Experts of a small language model: 4 picks a token, a variant of Adam for the experts.
Below are experts of layer 7 (counted from 0) of a mixture-of-experts language model. Rows are named up (a neuron's input weights, with its number) and show model dimensions 96-191. Each number is 128 + 32 x the weight over its row's rms, rounded and kept within 0 to 255. Numbers have three digits each.
Before each expert's rows: a language model's description of what the expert responds to. This comes from a sample of Wikipedia text that the model never trained on.

# expert 29
What it handles: Punctuation and place prepositions
up0:159137146148197132125150177116134085154120162128189145095092115177082062106098103105114089136099165091126150123123130125112111114109153112088120135118131107148152080063218134180172104128125032154160097141041088113156170167109108064110111163172113109130127109152170060103101144113094112091
up1:153162133135146095145079173176138104100143078106126163117170116123107123150081153087146091143104110106117141151092115140085149103170157123103182159235155092113121129044149129141198172123097093138113146107097108137173115109130135166090101133122115128108115160113121158120135121098106081205
up2:124154102102114125185113208147123136149111129112129124129131102134137205136123168129205177180176131217193208128152107046153059107079152199125131157101166147094129087143059141174168117115055103131123141129100117127191109178115108120058122135114131131124102125100182153136164133156129111182
up3:152149142145129119087117152143094106190113064136106201099044117180118140158114183118145160101177114141052121150125145164166147148185174125093146125113121064093078081127107121112128141118175102171097118135125150159119126167175118142107129127128149073123077116193182128147139151123142080117
up4:151195124205128127194145150134115113206156066078101165094137104131108149117112201108116157153149130101117117050068139083093139129157146130120128099130122111104137109125162128103104140188205070096143078134106106127065165158170150062111200086158127109093110128109122171119148142184113134093

# expert 7
What it handles: Sentence-start pronouns, line breaks
up0:172124110123189133091103145137139109138133128104118168171150177172147189156132096114103187086076108153084120105140107182101119086102111158163100100125176153124171149170142106141079112101138207097122064158115160130160107191142126167159141119224125154071121118095134108130155107134113128199
up1:119171141153107114143076111161126167132053149132088135122147124149100165150135127128175135117103109145115131118109055083137155102111117111105115160103146166185101120127098095124161100174146161190132084090177098170124108142097096176187150083115100104103111139111111161138098141088139174151
up2:118086165151154145145177160147054107059150091131140131103140150140129149137085174091146138134111143130123114092128124154113065136120148152109122120170126195127153071141148079168103108116181159150100128121138128179175128131109105096150083067142116130093071118144127164108155153097122085084
up3:132117149156125196170146125136139107105167115131104135112079082133227163103170113117137110070175148121157096069102198133097099130155119080146118101106126152058144089178111197123198219083151104176097116094160134136173080123183087082114060106117174156127141128150111142137150107092138131093
up4:169145166146138218105138135137092130111159129148169140110191100154173154094150133136145159153142110137150124148087113102099159141136138134134122206138123145153128143149040171158155135152133109153093077163086135170136108139095084148139125038129104084101113151185141128155128121115117198150

# expert 40
What it handles: Clause function words
up0:119173076177113108101128128095129150094164126150091112088177115118132116119149142146159045149149140089119129119076143169181128088150178175137117151151075204154136128098174141104138114139140163078133101138106129169092153150094170084191056107160138115119072171121169198131125119074101153148
up1:151129168205170127131126158113158088142094076149192166175155127142082108128140125085205145092106176144112160090145178135137102095099086117103157140076149113071109114132093201126124065125127201114137149154111122078116127127081116100130177143100127128134123085145110128123123130109096151166
up2:158083105159099106142165137135133062088104145106203070179144097101129154133093118107149169070100141179107128132137180117108105142120203149129077127139118146088083132094110100059108045108130123128125099167102059139103135122127087169092104131089063102154157189105105052135107134132119139109
up3:136141121113143144096171126118168103123152143143125141143095089113133124120156098073186110120089129134114080083149138118074080130161136171171090138056115123136099101128125157191119131165114109185120149151150171136146117165168116140102093127141078113100110104193082151027112099127152118152
up4:129127121186124150132126053144148157127106156119139150097130153106100159128146103107132106149131166085115154131079159206118124148184157111137151141150167114148129090085097123098124061167163106116142186142120124072149120170151106155163134139154077157094200118141085141104165178118125134182

# expert 12
What it handles: Institution name heads
up0:138137130116113099148146115180145096090109132153147181077143084134175076108162096067108118138191117085108130111129108095113112154158160123136140102059140159057160137131178145166141105092151131110085102124094080143151078156066133154090104128090118116111147098117129160139150143150144157134
up1:106136145131175060148061070109131157177138143054189138112097123118091118184155106129108157100126152167164101111122120076124126136146160156127149177119089177134137024131175157186177087130118153111127109111120083155163112106144133169127149141118071110122209179136142155157151132163174126149
up2:117244138138141147151126117124105147120148135093104142172139093109097111146175188126113139102126178095104127112122141094174100150145146143145165095128117149166115163142105101127106157142103176112203128113124089139184074172125119095091116098103088142065164129097191164101146142033172093101
up3:169147159117155129139141105212107130104145069109159120120145108126151101083128104123131146126159113118127079119134096127113099100139150134117125162120148072125120104141123109170142173128132050120128121081117089203131064102104150095123115115204067058112176097133133123126155178124131131185
up4:165163160174111119088136138166117154163132135067196171059095075148156079123122161079123167160154142098138147147115136088115148150186170115105064108050141122158124145151116157140105140107106149097130109125123128163156079109181202081142148125135142127089142117135134155194148168135068105185

# expert 41
What it handles: Vowel-final name endings
up0:105145132182137160127219173113162130103162181112116096103152107143099145092129192112158121125123079118116142133114135093149167156099133166121139111135126107139114148123125176124074160089114121111054088194157145082106118149103124140113095096127124112169108140186090079118111182109093090078
up1:150079128163158150145100133114137066138142140170175130119105128163144171093143101087175068108095183163120182185141110077103108180111135158153155181110116092120140122174063152107130182147100155101088100160177143125122104091082162170157120152128113104150127133177103193158104094157055142098
up2:137173151182144129164169160105104128126116128109076168134062078153093179142134112148108112083118129115145125127028114100078077131128092117115091179087173143116026122129166122140134144133094116167094100109125167120113084112151115147103073119194149141130131158192097118102132227111116072149
up3:130093179161138157110182094105118094119143130163136125129133147124084191105096190143093167135145107100119141130171090122213067185109119199090162182122133133154095134124144104147112156126093107131076130212131081116125145134113150115117151130157085123188130145111127156107124168099109142202
up4:116114137152200122134116107123131118206080198134132104057115072107141110151132079118125157153130144154129117119125130064142071146155084142121175152131186132094120138162181085151165109150155143140116150153146075170122143152122165130083144160107140138150125133151152119139160087112138156145

# expert 26
What it handles: Predicate words in biographies
up0:184105129109116109214126111117157041174085126155100201102110118164161147076122164126104156044125162137115120116153109100103144109107165090104101125174050142102110130126140094075135112153134219106137163182136107135118135183150139133174156127074128160077179142151147129113125126140134108118
up1:122080131146118072169165123145126165114099150194126126127116156191079149130083152067155150069129188108130134148118153122124116092125170149057183103099141113104176090091153156127115120083156159164107113156056118132139159162148086162142131147127072163113148113140099157150138129185068129169
up2:200088139152158194180140114085136093190134106096129121094105087135165116060187113099215135156127086074175123117125139102120185094137125136121125133095118110146115125074126119142129114085184185081091111123131180164186089117115122104160154139062098110177184096209167046126174172063149098172
up3:109087145140163099128186091132136072080154125151170170124135166080113114131130133140130171081105116134128105133157158166064050136111112074255141221154131118221108098113133199124123159147062129127114133172118117063136164169107132045144125118193117125121110165133144144158096133105102132110
up4:126118179115157137156122150131192091173149151115134093118149125130115080097117125145185142180143132091128108132170119089123109187081145086124101144079090119151124124136107125123178073088115131086122177117108153131172145175156191127110065150166071092133142111115125081147133131136121205141

# expert 35
What it handles: Lowercase word starts, table cells
up0:165092164115127129157193113189126131110151116132109123108145149155124161167150130176077140175211138093118141155103114133081090135124133102081111172126120093102126109134135148136163117109080133137157143136161157126181152088111103166140122143131126139128193088174091040117137137202140137154
up1:152150147178082179123160101156093143087162145163143117160169149141091180144135134121129183109104146102163173113130072117174138113083109168108118185160106159094154116129101173118114131078109111139089061094124057129141147112141093129142139092182124089118138118094134121103111074050075222148
up2:168121086093156166115110122096140145072134031180182140116139102141130179175122093099130153137138157128121112110131063130135166144102130112125106157098179192087105105088069153110130125144088163176181081128126194103118112101110146141153122149148099180109057140151170124164143137107158201182
up3:159151137102103149140200067134147093136123142096145150102147105159098137112133116105106161091160193159148117160107160170169136092098127130110103143097154144089109035105084121129090139126107190129079120165126140111141073155137161115111148158087098088172132143130131173144141109095141155146
up4:154084124130150139135110091083178113150045136120132093163139124121127157097151120137122111112117120145161136110110102093085112138120095136103119080167183165096131134143124114089140124103117172176162154174113088156144056148135108127100140140164094068103073107147123111163123165107178109210

# expert 25
What it handles: Digits in dates, scores
up0:131130181078085090126110172140063097080127150130094135131097126129124135096142103094072185126092129148143141136139174108138095101186139111080138119133130160104114071189147134129115105182172210114162143135147159138127099139133163142139078108140084109120167079106112139133178148182133123158
up1:157088100118164162155140170110136098088080101143080091116125092124155147148110205132131108146109135078147061082171072107122144130131149146059110134143063108163202146125139103107105150109133148163016111176118128169159121102080157132097069112121094094124023113165086082139089163104146103139
up2:141159088112095121166140210136119127138123136148159202117158121137129121098103110174107163082142104091111124129154187139120125124161146037149156101130037104134066087164153175155144138109083132078050094111141154111185197090066123146187172055139099139148137128158083205154160163135105106084
up3:136044166072165167093108189132102111103134125119090148078135091163129088122114153156114159092141148156171127054192144129144226150128139165101106081157119140137124121121213136059167129123151086190084147144131095144131118153120130128096100091131163104184067103128099098100107076123146139129
up4:126126095110107125135104107152109138136145151175147113087164150162100104112160125099180146110175140141164123131133137124082200156190089128146115155123156152128116125140134150103129113113104070171153123099132131136144103100108130135173116115130130085093152133202169193083125136133099134128

# expert 4
What it handles: Year digits, dates
up0:103153120083059159165118182104102101129106133114117126131086174155121119117149138126117183151114150140175091103157098161117138064130110128134143152078173094089126147103147139187102095100142146148122119142161207181162140119148109121119109142159152123172073138122177058130185129143138137153
up1:136158142169111165088099189128123167142153121133129140150130157149134135134200157092097107115156167155105154101132101151110147121218145099099182161089128135109148104089098166169185078169112128124103065123190137086122107149151100143162133125118074143115092096101203137136117161125126118156
up2:146102121155153116149156136156081119134163154077117150079129139136143144156123115121092117078151133159149107046122155186147122130185156136094110134170157196069097133157160115146197144113150147181163130106137125094164116149093149120124100115133082125175142116123179103098150142080091132147
up3:088181146112054095142125132052147107150075143098110148114134093108146153112147158122123110097153109081096183127123146134120123167186180127105100138159112101119113169092127137115132095101122153153178171139103112156160118044158100117048189093108122157105103112156120116147178139044166162219
up4:102152112144137124108133114115089103204014141177112136105173149138199137147173118130165167083139148116103152153122131135118108071138145123178079082140125094104093098162107152116189199174161096140152094124087118072165098138112115118149167185177190123101121123049103096104117195089138173101

# expert 24
What it handles: Name endings, quantifiers
up0:116149122147142087133102150179156124100189132091130084116162084133133095159058136132170151112122129143152096130133076098103142153142196153142159112108120162151099089150132108107129099101144142154147096074137112119135106093154123048130124153112173147102100163165092086079166160099209101114
up1:142106138080129132157110139080084125182150176090065162094129164191123119193108133135144141132129147167174142127075121142078165108131153149087145124104106071117080139084085119115144127146136196137084125101174164144142128068147059099142106117104090143142138049085113089205227171149138091122
up2:078117137143123123192138161104116172114146088092119143075137107105088144094089146139163183141119154096123083093163154165109096117092085126108138151172077162119093106140154135143213145177129129104013156207163105169113094105099134140124151127121115107146181084128168152169112138092065134120
up3:130114144097076111140115137140129125116144126125109171151087115168099143083152148161176104080171072115103105099127131164126126126105161155112113111157132125128120038118079059143127081139090146173195139164105125128147091139086145142174227139141107166097174100097125133125113149100099149157
up4:163118099144154106094120135159126068150115140120165195041135157186163158079085109109113145149131117141136042138104073075125191122149155129094195091146127110114144119172116149158154101110144140119122157172102083173149195131133131146138122175143066164118116153139082160160167088104087075143

# expert 42
What it handles: Capital abbreviations and table digits
up0:114117147158143153168143121083108076130169123078125100110119118134123145102198147174223126100140177130094115128108126141148055109112130116132043138074139129181131104166105170129133132191124148147132054181089084092205145146139125144125117143137089095157149132169130176174147161125095096127
up1:159114109134107144100128154130153188148162136086134202165145114104176147145137110096073164157080120136123163101108097081152083131122101100104114093153085125091137157116080148120162039133082142150141108138147108142189161118137072133172157109126092110118134143126121130161146068182140195141
up2:114146123151179134126104129148139101153120177115142046055183117160185126167109145152120176158171144102152059124118092135077087137120132120125111138109084148086150112115097126127148147103181132138141071138091084134150072109088111107179089142122069106105117092136116123122109118151102168190
up3:141140166121133076208114114153141140091136164103163061062120117130190118077147145114127121137154180127152175123195157113171137062150117101149131118090077131132116101111113120130135093124123082144121140165148064080180185149188093046114094104142122147122151089127150158157170112107080089117
up4:170113146134100142141144207161121103195156091106115144148166149177133163167139156115154111147156211146083120095140127110143135190148133155098128123114126146093109141120113134180113141129118163161110155131137114148160010112126101148119158130156155176125172157129113124136171110098112120137

# expert 46
What it handles: Capitals and name-second letters
up0:234112135150110103187191080141132163133130064124129091078122076140157151086125140139121190152144113128162074156081146100126141117125077144116082174119101117176140117112156107096160107103093120114117078113120019149174121123149130169111127155206093147098088112133112159107082124098098155086
up1:080135163122121115154143124160077133194145095093136111104152104135122083134156132091153177175140110149147142126161125093124111095166082131134135082136058075079149079150093119061130101137116150118164117136107097050217137179127153129143155085183160102118093143122104147178137097165155180159
up2:245075145079163140093166071127097116102130124126189130089139099098127192141151161134147176089056153095217126075115132213120111169158161125110120130044193176134126128101074122133105102126149153135140114137104070142139072128095083161157154127099089123138073137158129088156112141141143150170
up3:186112195099145135146141104132105134063070181082091152134099129106198149104170184166129110140119121080125070126155132074113112143141147111078109121111053172118176153151179122171125085141096167116112146156056058147155157099115115180103073156104082152074170123152126114146174137073122144119
up4:111127104119134144143187139103165129133135140120162088108111113107121091126143121142160114104203152093141106120128112137147150203181125148107114177140091161145095108162108131095103117145135125140151125064096133095141128124181092131122145176184134157133116063120128127142069108134164177129

# expert 2
What it handles: Word-start letters after hyphens
up0:071086162131083116131107117146110114095108148127159211149148142152080080171135062138094120100113140154099136127092129111055056124116115122094123107128147150102090125160077111219158121101136125174172135142105089187136077138138127123161133121111126132076209144192145185107153167115132167158
up1:130086114124117154213146173187179081156077115124139104120085145121147131126165108121153124118137122145181144128092125181107104151125137110132158160124128134159144097083158110128108139108144130121178098086173132126112063120158072137166109108159119170122159114089117141107123139141139128167
up2:119158157139139121138158095170176086124219142143075176140173088150147142126126098145105152121136157137172156109038126149082082136140128131187129096140114174209086090148090169149182107106113130103147108082151113121193102185124091123173120077172141054125138158100157153168126122141097167162
up3:122136128152137107112100164209148106129152126103123148111156158189139104117131107098117152090182137136115071067155112108103081227116097133118125140132122069067167142178157175114164102158162133098145179117110135109136157181109117174070147160096070145089135093030193144125184121099159180158
up4:141189114113161111129191102153119130100149126151143108138105100151159122150139193129162140142105099167111119064124140177123107159180151129151138173170128129104096085088118128114124081119154125086133143135165176119089116120105103177157110128084127156124131144164109137163072173144096120064

# expert 45
What it handles: Sports table cells
up0:115144108186215150137107106137065133172123189107067151094115122155146148159123167135131102137106167121117180186091093072104120164147122114121068164109132171109157064110167116105115143111065126091150142141083107105124155207118171099151041110138114141144085080089123153171120122093142172097
up1:117096151123132112070104119182150161134098116093068150121119157164160120153121156123119094130154092114157140097142117093114107125135173151100115150168176196150113139123135167100116125133106176025114131147122157120104107113107126105173151136134113131162149082142053126111174170120146112138
up2:173063131079103141104129146089076093110102142127103124162112093112194149068140154118125114128141128121114102184116161134128111157155132161048158166089151114124069078116139182100115146105151149177122111147106135122160122130155153142056183177084127061172103060105134157149124099157125181199
up3:079159080182151117164126113157061105117135134096115165118113118121140136157109153100161089099197154171138132113090131075139107218154145094124097133113135144153080106166102134143094191057160113175121114201048118127184135150105142144114128128182154118099118136171159115081148141094161148124
up4:178101152129086150101124131142126101125117113138128149136092129157106135086131150067143134073176152173108192124111092099107100144114158143083137172079144103130109127108130145127129134100126119180126164172107134076136130159175118166136142185198166102138126058094136157157087182130123140131

# expert 37
What it handles: Function words in biography
up0:118159123201103137106142117138135071119136121050097220099140063099106161059130164092150171167152140215130133021143099111134131137202098148116149114099122150111127056120080097095084147152144172072045104141130123112126118129130139071141089137130095144131122152174154151089116166108065102143
up1:081135160123091187163114150080174170130118124102071149113119008150109149115152092083136088140117094122179165114170139107069132113086167142108133108151124126122128147132152064110140130179118183100138164114081087118108124160112133100147104145165155161149088132153150176136161113119148138160
up2:154137159051129063132139159147111156095192136139151183139129152073116143072141125077155097183103161120174095078126166087108070154169087113115164186129091151127175106152125158111159117126144130107159097121143107170110100097161176125116097159110169113153157101146142127114079116118183083155
up3:127084081179200142135114081116140122146113163108118108169067075114087145144091136157163159136089124187114113155180139142177152101119204113119104087148121118128091105124052111133047059171166147182137145156073171086179163128109133131176143073104120122143127129177167120133142130115136199129
up4:110099104142110101167077154103089158129143128072170057125136099043095159094144137135166160172113135100215177097068102159195145112108124092131170167203127090138133137149113083146122169087171102102106113160118139112193141122091052078145125126140168092103108117149140067161129146165105121097

# expert 32
What it handles: Sports narrative words
up0:163145146109191142094139104110104134081126076159105175070096094105120105086122136067153143144204185115146132108143179094094163136102080114137113142106069135181096098114103086136122143127171146153121163130141209154118089125134094111128099130109136197094150104115136136126138133113135115102
up1:210182123123098160180134127096157064153114097182142134081131164166162130181094175143134147170108135102123184119140098123099167102096089175121072160067109102107149113150086117179121092069118143152126109144080123135180148134173103091098166127150144119156156146133119138183153156126157136111
up2:113129142150131134155153128106117141119066176095129123151150114122072100128141139115153155088073088094201116078135111091154077102130151114097155118106164144138151132163171117222101115137155159155089116128067120112152186115079101143116137076114109055124094144137141072106138133173167109144
up3:175097114200107134167118074148145152116087141111091089081143139156135200091153110115182124137169221152147125086108145102133083163176096120168132109133115121126111132208125147097106113168164123090091104146103146089120101134118108063121109135168124139167146164143127170095178073046151130108
up4:134117222143185125116130097066206123133208108190135147085108142132152076111137128107126098160163177165111141068078146144124137143127082105149132116107123089157086130160119178135115157142137070107079188128125180137111168138128087075123148137122112172104147137139121121128130135111174110143

# expert 8
What it handles: Commas, b pieces
up0:163114141181127140131116096124157108072132077116144096152088140177146135087113138096123081128114171065166102144148105180100129160113147103135120155171120121186120173136136127149118194113171095144132113215124064105114157122119110123061088106144096082155105109145138063155086129093112150133
up1:143158136111127133081105101126185150171100139105109151149144143156120149102126143130100166129117120125165117113105149056143074147149159136086111137114125109112099103162167106122120065151084160164146126116110082178089073148144126159125121155141132088147128138076122168127133182110205143151
up2:163064148101145143116148087140138105157181143113087099128114146149083215035122130112194166133126110125120093169137144114130139208146106156166088173136127126147120128129126108031159057138143107165093106060148126121158161068126174076139147129079116068129131188153124139181161117137121213158
up3:122167106127163123146169104112052133142145130130148136103136152130082123152149133115148141141140157246142151141099114151129056153119125146129090185120136205199136089122155182118130093119109160134128114172140069128161080152150087152173103063091180128076124116060145064110123103044145112103
up4:140125107117135135178108108109124090128158151140159106097090093144139136196111092106136198047147145113139165090152124152118119214154089170072151139145152145080137101145163169089161141096119155126113137116129117150175075105111128169123179158140070134085125135098112042115176094103140140175

# expert 15
What it handles: Sports dates and events
up0:124079104152164187140151189078187090105173140116106106080147145146105146166100110171159102178137129094107137108110130127087147078090094116170128135097155092109112156155111203139150079173127144131110089122159177107135136168137076098145154139172155133093053086109115166145128092144135111081
up1:126103084118088142182141122150098027136124145127154139096129131118077152117162190091155115129132129075120139085116094118125109104070118084066140164118153165137182124165115161138125112146120124155181119133134106184130015187149108150153158070093085114097163147126129180146135185119094118138
up2:170074114137148109124102126100113071143161099173176099130163054135134146181088155141104173133116157116106109105146127115126111136171109081135184096084158113061114131110111114132120129139143070130142113139155136142107157130155105089091110099100144114201051110104135116140133179079135122130
up3:172151097113116148133113148154107099054121134128070127178113086138119127097132096133132162122130112121118100128171077136151149134184168153136134111106181080079140098163139093102078079161120181127108062108153166157121161164122114103134156132154127169159156077136097098089216150147187106121
up4:190130108139109139152133108105141112133137126140144106076160116149185120131167154154126113167127053083087164150066149113149121141148139153113133113127112084092166111045129161143156090138133186122144090122140126158121078129159057116116155068106123113127172136159108155167169138121082106131

# expert 6
What it handles: Determiners and possessive s
up0:093132159171103161138149085144132134079137124110139104166130126144102082146153172097157103152166175177154137133128122108041125082094092162177164145079156142021085055152138137168116069172086198104130167096163103124115117124195161121192103148178164108078145116096138147140085085161134122095
up1:161160153050139099086110138125136114066155150119141171138077095049129110174067107129106171136113132151170162203140096097103136066107160178089126169124151144100171073080129123158087080114135083158141066130127126161121150035187123127097170168117111125115140059129127118134127176160083127109
up2:113090134160149119124078186159154138090178117056141118115160140132109084083119136123153146164124130185035090128161095104096134151107090107125128088120125149142139098130147168195155103156146167168120151107070114158120119092225114151137080097177156110061157069128166147102141160138142098096
up3:153102114099196175154131114142153118111140074154133126073102130143091090116085086124138103177162188146093186128139186163111110127199114167129166075095154162065141043166110151129115088074126147136104131139146166119119048142177093159200149164125134135117108147108107146048111127085167073158
up4:171098080146129139197135138125105137128165124094138148184144039134207144114153118100140100126116169099150142154090121129110169111123167132138107103151105102138079111106151122169072101137088109177127133115074145152140121140149121134128129077147142177129103110169124079103116113117170163163

# expert 13
What it handles: Asian romanization fragments
up0:134171074106146120123121064126114081152044175148083124093133090155135142082143069089075176112139142131132131135101104135119137153074120154088136132120114154140109122148115115091091131195142196175118140125118143110116136107141115079110123119085079124117102103125111135189085103097180158138
up1:194157110123114121131113118122107144089159076145122093126116099163170147131067127191142090119147150123102103142125141234116094101103134115116095180134144127074240155108151132163154143143079135128170128149128169075094036159141101133107108152120144108179119097147111161182131130127145113153
up2:172084110099144151103125127103137110110149130070141178071146137157190150123142146120069144072199166158121065130117161080098144170069179134127133136206151128151097087117126152131121094073149157137122141155060139210104101094126113104162160137159087085098162091134184107163092163113153111169
up3:176101157131125157202151149155158203140154147079141099112143078136102170066128132135149093173187188158174169101092094118115102154122123107127142115121167131112140137146106133137145082176130163138128140180141153145125108088102152153098109065185137087144166092115130113157203125105135095135
up4:131132117124132132129138222189135087116122132087117151135227053141125134158108121069136100105064154099166138095101144102158104163135173120052130138092120105102139099098134128114077072117130158118103170159151092114127134175121163092214094080092096184124123153140171100107068169152137142109

# expert 44
What it handles: Table and list markup
up0:168149079152141100130068131132082131130138104142097140070080093138172158166074131128127169148184049163164163117065181081117127128128162106091088174120099081159123109142129153167156221149091109161186108139084116150109113150107107134152081108155194131082123138169089124174137144147206090124
up1:132168155148159150158178202111104114135170142140143086113122134115148139146119091104143111168189133114112147153106142165071145135177123154143202162147158115090108150125117131138140171121127117131125092078123154156135109074135163144102148139191137099102161162187103108186139170101125165112
up2:120134186172183132169071151168207123186129108132120129150134106128110127110168120106154117143094099146113159132068069110114084155177180147087131135144143116112160071099119125059118110182131125180144163134139108121138119133159147147190073084122103119069095097147102090073099219172106165136
up3:153130145110168165105112104122111133091124096099128109084144126017186121087101099175169110061100161053153110117122074106079153129165128203106123162170207131210153147145113149148120175118177168137076127159129144147172188084079136134116105111095151145139136123141120121061108155103082157104
up4:157086102181136107131143123134082117168095125102158136124091135153114145169141091145161154109140130096081052146121098128146135117163138130086148138118099115105101139115132132095150116065111161158129120181163064122127100129144116154161178121135124106068121177153203161106085158101140175119

# expert 47
What it handles: Line breaks, quotes, punctuation
up0:095143100117044129117151111185134148116176136119137164124161140129124100067126060093162182053126124168096175110134139121156177145124130140104205214066152102125128103140197156201136113143156133113193093093165114139160181103153102100086131113149090100161177114083136143149226164111160144102
up1:135088120120105113159132128144205136124077138206148093147121106087154137038151144118108113098140100147150117092183083131117116186163078131139146137115102075168113139140093148146102118112183129203107131117073200172143088155131180131126094131161052128133169097205125100034185120094117196129
up2:102102116127109110118115116106124156084181134097096104165135134213102105153201143074136139104141151183156121124115125155090086157137085130154136106068136182143131126083118166127163131123130093103120146123125202131122111141187137132102139104085068124163158107152118098117182181135096179144
up3:179103111157138084167138113150119160154091128075125172123106139191128166198144152150140155103172100167167125084117172116112113142131105114056116188120160163101155099131129142109139113150156107145203123085126136140161108131131083156119167078126058153120125156182145073147176167076150214169
up4:166138165100159100164093148108089135163149133121124072126165068207084166124126129147160125097070157113164126132151146163072137140102150115136151126123112198158144123155085186142209112147104078080121130076050131170166081091152146138052128129130109085134124102148146148093123108145124143130